Experts of a small language model.
Size: 11 layers, 64.1M parameters.
Experts: 32 experts in each of 11 layers, 320 squared leaky ReLU neurons an expert, 2 picks a token.
Below are experts of layer 3 (counted from 0) of a mixture-of-experts language model. Rows are named router (the router's row for the expert), up (a neuron's input weights, with its number) and show model dimensions 0-191. Each number is 128 + 24 x the weight over its row's rms, rounded and kept within 0 to 255. Numbers have three digits each.
After each expert's rows: "comes after" lists some tokens at least twice as common just before its tokens as in all text. This comes from a sample of Wikipedia text that the model never trained on. Tokens count by the router's weight.

# expert 1
router:093163107156147165150092123137154132112183145144109101141160101123114153116122123140122095177117123097158156162120140116105144123143163138081108115109101086178135094164091121111127133125137144140120130069109121158174098127130147138160121142077161123101133161145106151102108110134100150125158160121121116108143171102122142082146114119116117096079143095104127123098083128175133148149106113141105144117136156119147140154147146122081112073150140141147109144135124134136104135108159145116136134143134099148125160120148105065112137121116126144116167154162120130115147161179132138172
up6:147111155109125114124134129161088140093145130135155165137125109130132071147111143153169194106158152115103138162116110156158088121156121127085110138106132158113099120135139142148127105171153169088117109109120153107122158111104128145132173119133118165138185083127108133136120085128118133133125102125124125124126159109120146161132098151148117167138149123123119148120151176163121159136120141145104137161105085122125152105145118138137128141101064161205123149148122174122117161135114130091125134158107135131187134120114132145149133135143112142179137144163183139132130090138147148160
up7:108134148125121126126142133129154152137113126165128121117157154144113112101126123134120156145147148151085104140107135099111109105185171119127141095110116108127132130153128130076112104161139070146147133154127111127100147125149119114112132157126175141114111094138100134127096124139104153133124158108149153158153184143120106094069137148120124083130144087147093135117120116126140136170112105122113125130091108097130159145177106098212135112121114169099154145136148104155160168096145164133112124089107119121092160090124154130183102135082133141136121106123092107135105111123101173094
up8:148102125106121114136089152140097085153114172118132129146151111191134134171160081180129125167130176116143083116095117121126096154137155152109146101137127114148127104122145139125144126129150111122105092118168159083105110118120138136121133074120138105079153097144095116110127132100117166161125136096142077169117153151083140161156090101152114148111140138149107135138097096126117141108107142125140133122121129129108108141158139173165113124149113134160122142120114078122129091160101074180109105136117104107126121139151107151145105157139144121112133130144170134097124172124124144176
up9:115141107074096132089120121128134165148109163112164091127138103168162102120134123110144167150134139102106127137126139121157142125118135128099109143129120116105078136122141159156141101156141103140085152176129149129127140139122131132135137132137127154125132131129110143165062132089146158121135130138129085117100119106123144155137131149114112111139130164141134083131149101161129090128116134131130115099171117120068077137112144114098112108091108134118121102159099074141101120205110086102114118071146096140136132124188086142119139140166171177097110133135101080132125129121148117115
up10:150159100126118112158136121098137116121094140144146145162103130119137149075162098156110096129124118104142113081112127139163129176103154120149125152131125160134155082118136122177135115110125074136122116118106135154143121131144114134087122160113101123075151117119117193176149136141122116131090134172116115173162123155112111137102129177095083145134133106095148147117101121092120101101128123125170096139154114084128104147067133104154122122081149103119111106124134145114084115146155135123110143096180137134108109152164140136123124146152123131105099143109120174132126167103089135102
up11:104156128108133180171144120123092128108128112144156127133132178099105088134166154098132079105153121115108091115135134095136101129086104139132139085111102113121109180122143137151090092163127094068130142094128133112175131106119129157088125160109113138135167152145143089127147108115090148138141138178135110108111117098161131119131168140143132138123119107113171108151121128126155174117126158125097151140100131113105129119092185133134149094138156121081103112135138143156164126086085109114124165145143111114137152134115100132148127110099118076147142166117130152114174125096134116137
up12:085168126120159094176141141103101130089104090157145147135150137068142089109168141123154114075153136125125171097088079157129143129117123081157089142123142155125099112132103146148136128119137160131110141143076124137087145163158116134114123161104154129148130159132140123144154124155060104133129138161096150141114127115143104153097186127127127125148140178153104153118109131129137139103128151127129116096160099152109145092097128110143109089153131114144139079114108149141165145110140116128137102129135138131150174118141142121171107110152130149162158157145130144170113097121133162144
up13:102110098122131115144153066132130177134139160130137132098133137176118102140109151142122086158151123153140099147102116108138102104149141120113121138114144116150111145102132131162159130100115119135110132123116130060146090145142141108083117111102128116084134040099091129136130130130139143146140129108131083100085143118069121110138137135141101162121111132117094139133119080127182147148157113120120101149124133160133067112111109144145155109144102109127114137099153136156124132093119101144158150122128123152131101118124093116125141141103100099117103145146059070071141138147105116135
up14:088108119159116134164069141101125138120080146125156087096120113159113120093145150150102125132079133182124140155172077138093098142126098168134108129133131125137126118121130133094140092131156134119164127166167099157138153134187122123144071136112127126078112128136130122140055155108093141117133127099177136117108143119117096144164125132134107130158145100132131160095104127150128125120148129133096132166134096156137104118143131109120117109133127133128108143164157086062151138130162152099115152147145125130116095157125137167110117141120168168140114100150115118152120141160090121125
up15:131119112065189098108166103134150117117129164090143077076160096094140172095135132153112112137121143120153125093083144105105152126126139130126145168160105152105135144103114151128143118133136128125147134103108122128117135135153144128118103114114091148115144144105111167090149152136108152166126160128121121152172102091109111132135120098126137148127103079108113039135124120127154128135104169126107161103112101147084115155105103096139128106126152156154120157115121117158117154121130151117116114138154122151126097129135148137116095119117155155177106096150123128121127127126197079159
up16:102155148117153074121112171115123125163153123094129162093142143174059129161089108170145134167117115114167129101121137086157099169144097127110124135105159114138131109110151140121169148102121144099114150127138090144100156091122169127134131116136147131152134055075107148127120121171131109092158140082093168143113136095115113108132125175111122157140138128169125125150149105172150087154147106076171122141153131125136118150161149137116105152114089133136110156131122104122105120129121160115133151148146140090118111147095131140121150138142104113154127117152126142119118146140135171142
comes after: ",", "-", " of", " the", ":", " by"

# expert 26
router:110148157163162129140164128101147133131119094105126163105093143143158111143105108129111101149167132149145113110106123116119140176098166116106113122157139148133168144131166160142153103109098140106150139147098157143130104134159156101154075111124094154160138112097142178135108093145112113149146121133090135104113154135136146101141122143136159127142085127121094137145165196161111083119109122168082113080096185129138156117119111142132127103166128102118136113141132176175132092113140094107165128105119098106123116136099148142129132068104159159126135139132134110093142122119132144100
up9:135119168143116142155141169119140140116072127137123084129136136147096109144135131182092125091166141139116153143187085103172106131134141149113128170125159100129116136143137135125104139095121125144166105139113139130143102133133136141140107090142117164134147135145142137127112141126110117147102163107169120158095110153077170141138124126125104124135146145083138134118115095100124103125117139121144121100118160161146121136097147102099122164117127099104152102189173147114136138166128068157114123106163093136148126135108132172153129125142131133084139073138137082140167104057120093153
up10:095123098141115129160152126149135158158130099100141131167108165084132107159156132138131105166109083112104110181178091117107139128154143110104164120106105126147123132147168091144119140104131105136144102107190096136147118149106115131117111084127181098133128119119151182160131144108148113148128123129135159170145139138124137154150134132096085129150117132154155121132152091121105085152088138127157139099108143137117129119110161177139155119130124163132139128113126131080116104069101092116143153143153151140129136146155146105153146148135161121140173127133132128178086174171115147124
up11:150098124112135112107153125153164132087156099110106108084130136120142135128076140153155171135152113136119137141084128144162135096084143073135124146129105112125123122104158116132157100128135091137135110148142131162153093087124119141131130119077100140149136067142125134111144139121152085125199122128123118133122181132119095178110144107133095132144095137126122110158156137118095112143107111114148105138097105130131151122157103082122145166142129177175151122161145149099086121167096113143123129144140098101100132129115137119059130095102122130128128148115166122156157133065122132116
up12:153150105138080098143146135118129151126129132150113106155103172124158115127161134129178141139160138073140121103112114168150127132147158137086118163163161122126129137131147142171169109084101114121154115141119134115129076071157110114104156089106130097127138103137135138150127142142150110142123101119160120122155143118145065116140140145137113115111069143142113132089091135093159098084136107144114135113086132092130108181089168135103149131084149104105125135117117082139147136103133135113120158114136139147172139123075126097171123097104119159150126157107131131112097151109119091124
up13:110114123127152136126077137143131117114090155169135150109094163104127120143159137150124128113131106142157171139159155118128151115125136112113131141179138136165107142070127139106136128154111134156160160151130092122127116134103137153123136141146164167107137211180126120127142185114091119149144100108141118129128130117122159107107146132083117109094145118170154128156172124144143145105096161143145109116139134090158120162130092136113155121109131109146146127124058105094140125121101147151108122132123150148164099141142111113098125194106113116148146133120174164109117102132103086078
up14:120093133131116156149153105141090125097111098122106138100133154144129123140122105119163127161139071103149147150139168176104139087112143100166160097131171137156109144206104121123154084094133095148161161167095080124103129126079127124108112137136170142151147152102129075123165134139115141140134138132104129153121110152130158142139136151111133098146083152126114156127181128128125098147134141105106137131101124102127138165134124151162150120140103133108170154146125107121104131139159150149129058094124157150137121102116146090142078120154111082131119128124119154163158126125135121125
up15:144146103106127132127137153120139084143110113117160101098109137157127165107154103139106108112127132125098102124158091100109099146136087120106133118180146121109130135158136157133101123111107142109146114118171083116113155149164160147125158133110122103158120128088142100130134098087146111119150117089097095112097109140092124113145119144163143125133139152155139161111101126132192132112150144142146142128107147160113087115145098100122155170130081101155149103160078123137121201138112125131109132113139143132135097173155117170135139116089130079083144134149164174109163119143163168134
up16:089133163116121187118131136145135110081139108172125150149104114144110158086120107104125125110110116107135123102148121125139133167110125116074127105181131122143120161086116142101153104155159155101090173115118104102138116165142117123080170164175128105159107092142103123135127149109112110119095134149134171161134150110137109138133104093127082123106095164115136110100128101146123081103185182094125165122124134107093117135134138088111125110148125126152095130141123116106132167110108104136106127177105157134178159131123126142121067138146104129116131153132106132096142146120137114149
up17:161077143114127134117167115127127136100150126067111143160127161126118112096122132109164124120119149153134140117152103121150072068119138156145126117113149083140152113123151122111134131145132123129126114154109165100099140116146148150108165140128122092150156175148122096136166147103151104144139137185104124127124156120106139177131170174151161119140165171127159070103159146166152106088129154118104107111122152129112111131119119146125112111130138171125138130147153155060122109128149129131089145091139132133092103144125125125174140133105113093079116140120119098128067153125127123162
up18:150178151065137127128080170121126156081088127136163109134134127091149119145147152159093097086113138098096162119113110100138156152130121123108124162107152117145112143097118125140103128132114118096129129141107125138133091131158127166145101120112149154088123119146127105089148110132125142133125155167112129101126117173122143141103108132104183076131128149134132121142145111136145160144106122104108144171137158087120114145134157150164125130110150131085157159104128099154155118117144103127143107112171116116164126080105107097179078089113073176150124104092147106133115146112106145114
up19:139102168103115126130154086127100139103090123140112162130131161138193125144126146134189123156130142106129111102152180130105123117070144151139098145165091112112148141137106124109119156102135163116114141168116153158133125122125087129115162121150095153108135160130149134134108142179131112103092137132144114124090149133110126188131125136156081126134112135145132102142144159191112136073165084148167124134109093113129157115125170142107118139113106071139137133153138146118154122100152098107125117062106133157116123129166139087115134146149140126112139118136153164139117144141171127109
comes after: ",", " and", " well", " such", " but", " known"

# expert 31
router:129127135157112151131099162150108162111095157104126136141110112158132142124109135107088107130133100109107093150132097134080121100131154141184134080130098154127089097142119139126089140098141138096103107172104133125162112120120163112157180127167149099133115179157130119108170148127144160099123118134121115135104159070121177146136105130138127147120129138134129134130098139163116130195113091138132131124170120152145063130155117153102111137106148167164137096122104129171163114133117132122113128171153143112136123134140091157093116142108108146130110127119167144112094146144178175129
up6:153125181171162149134151144129148165188109128122158140109101120133168095156130151159137114141146124144126147134062158175146133131159120154143113152143110169124113089124119100137115080138152136149132118147112116129101159144133100145094126141088108099123148118130113125126152085127136163189135131131105153118136143111163130109133166145129115127176112154101111172085136101139097147105134166136119134116141154079133106089074097158096149139137099154131100140172182115113121154103154143101135129137172147136129113094129134144136142131148121126101138119150097167152115103079130141140
up7:130112082150124088166160114162127140123139113140155129133104109113109090140160128094147083127141121082086146100138134151129123127137129113135138126142129153150102074119097134157130132161106117162135136160120112136102143175161166103121111107159123121100117130107184121122139167161157150129147172105129120156105193156138088116121151156141137167142121155102121107086148075148075127176123117113143130132152113146098133146113131099131144151110159137109098119112115148128128117155107133133160126118161150123122130119118124172107128109104113105148146135160127219153156150155156172125
up8:134154117107120140122152151153147153128106139101098136088127142095106100103108078140121124115131133107116126077117133188079061107113125140147144164123141155146118151123147135105170125134146124146137130152129137142114107099144136130062114131123098144161125088150105141120122086134160142178128163164159145109163143142142129117136076153163131085117115125128153134118155156136136100121123154120153081143136153101167098110117123124111138045084132121118101129132122103148136169135140116142160150125105097161136163094145156108102147121162112119089136095132105097120158143096145157144
up9:142124150124095121111122109179104118164134166162106133112142139114118131173139103152087127118084145112131148132150148182123123200148188123101133116129138126106119146154121157156134130123183130116179123130153151148098146147114164125115140135108127153116137137120089113160168137124103121127123100136106098148116136123124160108155096132105133148094118134119184120117136171145114129134145158152142096165139130109126106142149143083135115108095136133119087112123153118092161160078142096091177128123087110135166137125132144136183135140160119135093119141148146140175085137125171157093
up10:146099153111095079090112100118140131114159118141103146107100131128154159108118153123107106098114146138153123138147153149081142124142116159114122128109125127155115117123128135139153133127107087190132132126108158157136113146087093148180114138130106158106131145103091114098065105131084191098124161172102111098101104144108114101103110085123116121093144133107099114085124120118165142123104117134159143159163158121142179156147132121127107103178111104117102115115120152128094143121113143134103146125125135118151167118145098130136136095057139119156115098182146108150121164147139117138
up11:108119146146150110103103088170151110125120165116146108104147164160131099124173158165098128118144154140119103113144113112133128079114098162110132123154095151135135135113117107137116128074098111126095137131101165141097113090115103118115103133097116157168115109160106112118094113124194131118150117151127129104128152088135134143128148130128143116147109096113169117111119104135126126131182112131148128087125154136180154161155128095122183189123118151135149111152137160098163158119143085147100154123136149086147106100136133161161132146096179141179116168082129126127125121127113139125
up12:071128155104139131132115088141125147153132112111154136103105110111148090119148148118102124181119141149132179128154093125133106153131140100073125125121124131133124084109087121105085133105113072108147101126118097095093104106088126090127124141107177114122122108126121126102159116084129112115144158128102177124088143097128132143132089130119145166122162158153090143124125127169133105169145074147139103133112128135129106155102137163111141174136137123150094122090106129108132148118107131134152148157140143106083101152118074140110108083167126097144131153130128084153117146113169155101
up13:145152158148121180102119113109169122108142062122112173120146112104143146136146149111159135121104143141100185139149084146131142140123118186172101142140098141094147135123135137144140115123142175113111099134083106154172186117115072128140089097140145131133139119138180107106132165155115127111120151111115106102127130103118081117129155137118169132120136146150156132167156114116117082132133111110132111134140087116091102101109132178103141115120145078151108148137135109164108126120136115105124170156112127141090109130112180143096127154101143106125101152146132141161144106155121098140
up14:126117111128113100141112141160162138158102148119113088121115069113121136159129134139104078161131101146139142107142128109162131164116167127110089150172168151112148137108147133145152118114150103106070130158131111122138143124133191093122142154116130100168121122090129081164113185145139142096107173109110138145160114089120124140108125132103089164122111098158134116130109157093143108147125084122119114138100127116114105176143135145103135124081119083075111108107159098145162130136143111122142110122113101176108120163112142116120108105085119073144110139128121117186124132133132122135
up15:115095124138142168131137120158144139096158158093146146118124131122148128128082165145090166096148140164106142113172171104138145108107133158121140145130161141129159119123110112134113090108149103132141146078105137134169119141120106135138120153157118166111138121104091121124133145103163120104100125095125133158139123126132122105152133162078169144148131110120137128129180142163127162091139119074152101132132081119119129128161138130154116158086154140120144157101173161112099138165119149089106086082173127104153138121141147098101112103133122149077118085128102182186135128122146132141
up16:139141113115161116115100124151125161163099103114079115109132144137144101143114135181159134129133104113141131119148110105133120160135076119163156134123129095087137094146144076154137159126126115106130102190106103155151136108119128119095093121114120088144119139094125153081164110143067162165182135123127163084155134119116100171129152109124138140142170142120103156156135109152100109155146117165146121129143104138091137113157137172122144112146078078116113113097115101112134143112118117174107160157167163111144122138113153097136125150144086114121142117120116156142144162119131168124
comes after: " the", " a", " The", " of", " and", " an"

# expert 12
router:144162125162124157115132107136106160165162100143110108163145121120150116123119107128151144147103130111137158134148132112139112175166154097090153159123102091170145126170154084115146117172105110172145116106124102104105112148157143112147139137094131093074121147151108147094138101123096161138135117164165103124127129113158130075125121154122136105144162153118150133118151113110104138158127176108121170139084106125103103135151152083077123119114102101114111130122165151108141108081140078156121139120104108155122174099137099101121130138160161120137139172138138145128144102142148074150
up6:146080133127129120073163097135126144122142123116135127117163155136131122075115093062153128106136129121138113145114168132142125115143145106182178124112131118152119120170134120119184154108112119152161087173091106114120168174125113101124198154128134103104133095121145125144117135132106108141119146148164122142180127114139119134093165132141136121104132140090147099130114160139081142127134142106147132154135148110119096122144144154100115125123164135108122172190130112149179090070154123087115107110117092167141116124114139168116134119139149140112137138109146122116113080103145125133
up7:118149130142105122136140110118125139116152082092145090138138164206173130135122114102144145127136110105105125150125131147133142163140166093105159106111163129133148147139135122098149112104156165113133145149129141109151138116094101123152148131198165159152131114129116123103109106149110166160153122144156142114149092160111122137111087109119131157084152126107153143144177126113162093148083141113150100136174127167145171122113111167101141093146100121099102111123133176143090146153137160128112095119140063114125143123122104122117133150122124154111130158130105131083142093106095091160
up8:137117151135128142135154088147171108135121119122085155148118093141160110117158114093111149138126123117117130096155151143133118107146123176179119092095080119159112137147122103117143105116073124101141124106152069160086150131081121083111172112174130118134084154143121096149137149093097122164119100131164126102123110107144131098128120130151171142182105109131144152115081100132128091131118093139111133121153169160108107105117147127128103124150125144141155092141101089126125115156112119140131154163117152135124118136095114086116109134142156109186151160125107145125140076088124149118
up9:145104133073111156122124090098118131171130137139142115149150141128144093157120138086118139120113176158109109129129088141166092136099154165167096105101142139146139129102149093130139084109169093103119135127124120109139073125118120143164097150129162125100141108146103172119123102141177144139089108172149130155143149129131099140162160111133137143149137157107154118126149163116140128167154130138165169156123122113124115150126161128135137132134143103115142109112090084116147182150143106130159132130096103147147166094084098132145165122141127116116083135082150107104188144141092136150
up10:087114171153149111132118098145089099133141112105102147128176117084150112138090133116129147141143140117162126117090126137160137147084138166118109127139163122157122117109117177131132158113116155136167117155134140123119127129130131106165148145105157166100095132111186132065142144122077110084170137186150184123109125167128111110124123127140150136142110124160128147138101108153148104114146111212074159138118114108137111120100107110136110168133125167119115110117168160093122113124125132087126105110152118113142097089095134164137154153152162127101137125117120128137121153127113139121
up11:099156157105110115131116139126120115131108087142095181094122170126087149147160138119148164149178115125108139134091114133142129111132122129127125133147143136096116130092112111144118138169133095079153109147099125123152080090162084130121119133163139131127098123113107157076114092171120104167100142103090099164125121103152141131120135132098177136122150089139162082139100119116129114119133117172177156165085144117153087124119156081114101140091094136134137109115128138115159106144101131131170118092105108159107169144123120138101112117156109108133120155111153117152109138135102157174
up12:189109145113189102095149108165162148118133120128108111117117120152144124120140175111067111189169111115150161125151144092136132160125123116151140164119112133128146161120092142090133154135096106111167164107108124143108120128139128128117118194137114111114136150107135156104125109118115149134147128139097134138140156122110063149125127135141147141103141110171112131154104114165093171128122108134108093139109125136127153112128184142138110103142097149144091116134181137142098150152098125113095140135155098120123149088143128091102133158113113140083094116183158092158138140128135122162
up13:158098143107104124113087060117139169144160078160116149148122137121172138112140121139133141093133142111135158106141096125146108140143097160148120149140101172105115151122142120135139138120132147174123175146149121136099167116170127122119158120156130117081162113120124123118111148101151128165151159096161138128094146106131165116165108068146131154139100142117161104137162144143126135093155128142153114100110106119121130118115137125113109130116150146145096151151153127069152158117097144145093089113147111132122158118197110141096140106160164132150169109082198128130144118117115145128
up14:081132108134098111152111145143100140155136119145119113069152147104170114095120175124107135101140154095148098077119136122124155127159084114111152132092168164146128168181120181105128152102119126162096103128122138117112114126180153156129139143155162114124112138122123097103134112108116123103133172106138144092128128169142156109145090120153099136082110146100112070132128165138120137136127102129124073112103139103087164093094120097123141100118123131171139153136131171118152107084116196110145125090111113138132121142125139140125151124105138092128128119139129132115098129116173125119
up15:147109147121157131124130142127145151194094145120129091164083128114107110129131082163111164122142113109098111109141113129171135153089091133148118150104153138120116109107137103099116101109130111144103126154153140102129158142135120138133144141094085119144118139065125096095125098105124153127174155108129136088137090117117154117134175117106147093114156137089092113157164111080126093114106137147122152133099069096138109089124123128096073135118107106119127090131101169088083133115135169121109144123130096125118132087145108124126091122171098117085155126104129157125130142147100140116
up16:175101145095126103113147135106123121141117136148096105141111148099115113131156102147155128127146119096157103099161146122144097130138077107122141130126114109137120124104152162133110110141176122134130134088155142140113162168187087131150141136108136144124100140102144105099125174170074102162093119125163147159091109148130164116120155154163135111178151150149130154130080137096172136160178112117122172123132127100077136159132136098149127149101139119104149140141115160132159169094106091156116121146117105133148092139110078146122131118097136180162120126106138153115121113158117134101
comes after: " |", " 0", " 1", ";", " 2", " New"

# expert 18
router:110142113151148149129124132164131135097121135123109127154159102142106145110117124123126108156141090134103112156098155130096117174171145133116114096094087099156119082133091144066143116133144143186105138107123101113156095115090136119171141152166126105141135146146126147116069119182093150110169128117107166116099161123100127154134110150150114097081163103104136139132144102165114113170164131126127169121156169156085102148143144144087097119132134114148119118086143149136106125131146146177130152152148119128118163155167103102100127123137125130080145142129145126129147126147112148173
up2:138078106120122091150157131153114125125191133124145112098150122148095115139128163095119159113114119136119090091122110108106140104098112132156104121107112136132167154140136139103127078154117108182128108167075139138137125139104129162162144152144136163160150151142071109161085143180168145128137129111130125108162168093122139113135136124170140121152218112139150087139157101151079110148098164148115123110135114096113157112121132141112141099123139136114106122134164142124116140125119123167148156107087139105177123122154149128139132137174151125125134130142134150155121119119113085104
up3:178123119114164145143120127119150151152127147153137139101144125168121103124126109195178132093096118083128117131119122111118160083108071134117111135121130111082099099149097091145164157164083106154125128150131109103133117116149119110156136115159138132139123102150161124097115124142128135135122168138122082117140136148125140101133143173123114135094125167125095144140110122137079148117145144145089141149113136156147123081082127150133123152145116105172110174132143117148149097164162110130125083104104161156126075147100147082139093140135130112146143163105111128163101136101181100136
up4:112119162131178154120108152136132105134120143146139134112137149174115134180096128146142143139090156144124074177156129155123172129102149138129107115123143163149122131137095138113104168146129170113193124135145118129146144107165115147123122162134134109142153140161147146118116114159117157133188157098157092122177123147154110118129126138176142070115139101147169155157099110120131142184138074138156153175129153095123144137146150120168127118152122111106130155148105107115113124149074132155106132118103116155148100136159117160109120159089153136135145149131135094116160099156115140130
up5:100123157152138104110129143110170121151102092132114103135096138121147132151110125133157143110113118133112063132129142165146128081100155097112119118143123122143125146106109153160088166104157142098124135099100133127139139155057126146126114111153114118091143134179122143126165122102095156176113104117127083119124169106130124125114095114088141153110149137147136104056096129121111099177119136151152139131136124098169130145134106089149150111145110125137139093127119112161148152096118198142152142127131132105124121177130093180127168146113125160099120124125105163128165104095127102104
up6:093163099135195088182142116097113120135125137176126147113121126103117096100119115146151101185086127145087130097116131115156162165138111075093099124138116126170126110098114102134135108155112092117091136122160159131100091167121144136171095161112102130131140127084117099125113131111129150105111188125131133143131177099133132141140097095130161154120105122117121081142120163154148148126148104156107119152109160122149180109159084108120156121149125165130106118170127149131110121136122111167165120135130116139105146139108123115158128133138123120148144117119121092099103144147083135161
up7:129087142121118100138109129104135108088160190135150116128110102154105117104129146103132158181127155113133159101131139143120154109147144111155105148171137124080106106121103149163158145137144136117140158096142143124138115166111141103126122139108158140135142102104115101171132105142181151138138110130143121122126074127090124096159157159121151137116140131087110131104158116162127116122084178128174130104081162084104161126103136143137147169117129109123201127101124130128087131149121096123150101157129164146117099119085165069126166101119121136134135168123114146107144110104153132151
up8:164143116115147121089140155143136130156149157151133149084114088122116124139142100096099091118136165142132182081075153101092128136107132162112133138179132135168117146080082083114146086125133117125115108157095124118093130144123095099130100126131145168117163141132139090096117102136130145101148150122139140141146130114140133155123084136134131108155130104123146114129077122130075174096113139106139137113138110123113117103128141052170098129145115119132128106180105108095164158130160120135092125141133159130122104103144131136132147137124177160116107177086117119127115092131126117101
up9:103150071107163146106137135154112163166155105139152130112163135089125117155102132173133149127136143148168114121134157104122121152084114110112108117135080127130139121080129103130131127103112113144120128159145113099136134133137143116117132119105112144115088173150177145119072123120140058182158127156118099134131156118128088188136120133115092090166073105153124107151141125129104103119140129082118125126152117175113094093094143160137114125114162136110128120115113139165140129157146132127140186120160094158094126106137126125151118138123158182104138128139143147095156152154107134123
up10:143064118087137140120134149107129124116122102135127193172097105116124106144103124130182143126111147131123094153152130139125125138058148119091134097135151137118116136134093162102156100128129140094083134118124082149133144080112108124104166113164134130121152147146149129154119112092080146130106115154134178141133106147097153171129120117099137109137105142162104108149133150158123130135155153138155131116113127128154118129141112125163113157136114153087129118162144126142107144082094106158127160181131128145112112101159111180139067137123138086115123136111118132085143123164099069129
up11:135124152097097149111174123134134095143124119092151151108182110143114099178103132146115085118131144148118131080140133160120143125109127122107148122117120143116102093073128122106115172151169118165167143159055144103159122119099151117106125112145147063108117133144105105103151129109148132091126163123126091119110136117138118128112134142130133100105124082135104112106085118139131112160139130118147119154147114173140108104163147114117113144111124161151119159169159108059140161138128120091101127174123126133128122130160112154103116171097111118092133154077120142137143149157177117116
up12:133155156079134104141128123120122129089137155115109168131177141107087131146133124146151101155139157164144124116092169104131114116138150142115151156152116119152149128124129070122146136160113097160117138122140116097143132103109151096120129110147112147086100108182102107138106110111174120080124132131142173175133140093139111173135097123096120120158121111153133166127085133124139103081144161135136138139123140112127138102105145156169105117137135102122171172114099169158158128110065085120132134135150079117117094131149097129161133113139180139105141138113110137164186143146118135108
comes after: " the", " |", ",", " of", ":", " in"

# expert 14
router:083154087093101155146112107165143142122131128156147153094110113148114135125096099087129132175131169127138154162100131128107084138173156141097100126174108107101126130124126137170112139166089123112118112116131116143166107149089119121099133144117089099109114108125154106117123127159163095097132105122100140152102158148166127137179128088095077120126129122114119077123122142111147111142143110090126079122145134114133152113130151144134156126114123093144153097121143080140144125115153086166126159167153148131134109153112153168139171109097111114156149119085142144130095146074110114131
up6:120116147095140128122134160141138152122118153160128088081147122183126119139114148144099138095138149106134123099162093113176175146145140147118121129142120146162105153139159137161140147140118137158121143171127159127148123135169122150091139109154085122175137145113143093104145099109142130107115147150174149111128120161112129153135153162086053126128150144132132150055100117138163167101154132042084146116123134103114127105126118125140134104144070141157097130137127103146114138145139106143124151148137108160132120166153127157129136093130120115124143109115119106142172131123138119074
up7:128139158138141144157124103119113159174150107081160090152098191130133101151180097083128113087133121106111140149135108124198141107117145094122131126144136131110159109098122144134122156109106154096158145129084091100115165109127134119124171128093112139134157129075129185100141141108118120163116168137123144123120188100139114132122130127074137126081113159140120112127107155126164124088111108137115137150114147131102129116159152119157164120175129128146112107079084099103150127152139135105123111160105134134103114127113184133104108140097119112154128134132129105115087134121146115144
up8:099105119133123123155125165147157105096170091111155088161106156120147139088063132133129143113108125129169096158106114109120106089128094128136110141115124101160139092167160168147117132092115163103159164119084116145130114095137133176123117127138120159164111109121063111102129106119117138124170106133113122134089155115104090132133134127098134130145142156099117133126122139144110139146136095120144116177148120139143129123117087151115106132115091086166111136135136148170151153127121101127123126087158125165158144088153183158121105084155102128087114132097147081129136111119108165136
up9:115103121136081130141134148168128118138136087140113131146138127127085082140115086138141204129104138130122125134174112173124150144130120142109111133136123117126143132131143133150126126149128136096147124136116129104120150098059155163114139173095125155129145113118189157167171113136106088081134100157172091142120085137112159138129124105115128116124132158185137142095149151112137089138139116125141087129155110156124122155070106122144126124110099111135104125105105161132084114091150116147150138165157147166125080112153130130163134137089109115109114100170145120150085132163119118145
up10:147159127138116119132143196112135153134163136138148135135140139132150141129138161109112127122152131105120162169170120098113143144114145124122128154177126159177103158119122098141088132101113182112095112113124118151177141181111115121154162188141129131128152108105129132115188136167125100150117146104141152173116145123091125144171133108132137101136156188102110133111156112152112134137129103145125116118176128152115156147107136156094119119133105130135153129118096132099086108154111131112135128144094157123134075104143123140096127035095114120137126100142144105165101119141145145108
up11:101102116113096139150114175147127134147112110148162107152105158119138123111101095110116077101102135159115097126072123125123116105098151121106119116151133144093124090124109121106107152105129141132128138155151150117153136170128135202127068101149127124132120167110125094139084109084146101119140143129129171123104100129140112116130129152116113140151184166156091129147156117138093156132108156119156128136126153160138155122081132129136122125179157146110135099137159148137125133111135124145096165102154078202175111102131159141157117123113101169111143113134129121176143105109108127105
up12:098136155143106111138145141134140110144142076170115149142135109143115135163107167118140161131106150131129152109126131070114115102133152188130169111087109140125131121120125123122137103088153098117121083127128156125111080157145093176108113126104145151125130151155159130094113129135120148095154155139074171098131100114154107134130146145145147127141115134150132095168145121165120097110150094137126141120120157103104163132117116116136130137119077150117149120168120181119117101125173137097118045118142082161098138136109132107153135121099145152125103134116149075113191108124151131106
up13:107127110123150170123104138139148089124133163121176130139146111095150167131099146146124151145177143170129099129160151130123081122126119090147140172102146146114126098117083120159087154143116133119117093159171131093124156109094158153173103126180111147121132148157150166095139124130129127104155147118090127163165139120129117143125105094120119151149128123092155070151144162155128096128146108101159138165095138058115117133133102138132133164117112129120101114120146158126087141106119085103161140141147129142120143143125114114149118102123141111124116137138096137055142114076115109151
up14:115131102081177154077118143102118170097103141150173140115163159110143118174156117117146127138144123132117098138111148096147085164152110149147122112158107113143138137099158132156147102136215121122110119152141141148118120105098154147140129139121177066149112156131153112149150090120120102113113125182117147135129115111129161140155112144127108124136154121124091088123144128093133116113092117139116143146097113094145100126143124171162142119139171139123127101137160142109134160172095133170142141153111104124105136112121118174146139153104135165174132120143146155154080125135118077132
up15:089136083135166158131160187122133127078150081129137091096147119138156128135146108117129119127085126164163093141113140168131159131081082115113115147158094108139128125115119145134115137148125095144129144153096102120112117088131099132120122094117168146132115131118169129150129173106128128109135164124162098156121100130133128150109160131083135117144139174148052122136076124162153145103122126120119124151068121123141120124129108171108156158163109176127122134101151134157149098093160141140128145131099150140110102148137130124112160144128143132148125126097112116163133115087097172090
up16:089162109102109166117145134176102130095137130109144143124134134180136100174130119131059124105132126164165101117148119124163098080080089132090175107128142132117112124156113106099138129123137129126152121124127067113114106121134097148115138116110111161079123109165099089162138147151095156100149186132134119116114157106117133125149141122117120120111087127144089088125102103114160148130099099122140167086159134122136116131128136135119111148130092153114160149109149076142134089099141178127095141128152147135136102118139105115165117114119131126156111128129090104137134136141186111087
comes after: " of", " in", " for", " to", " with", " on"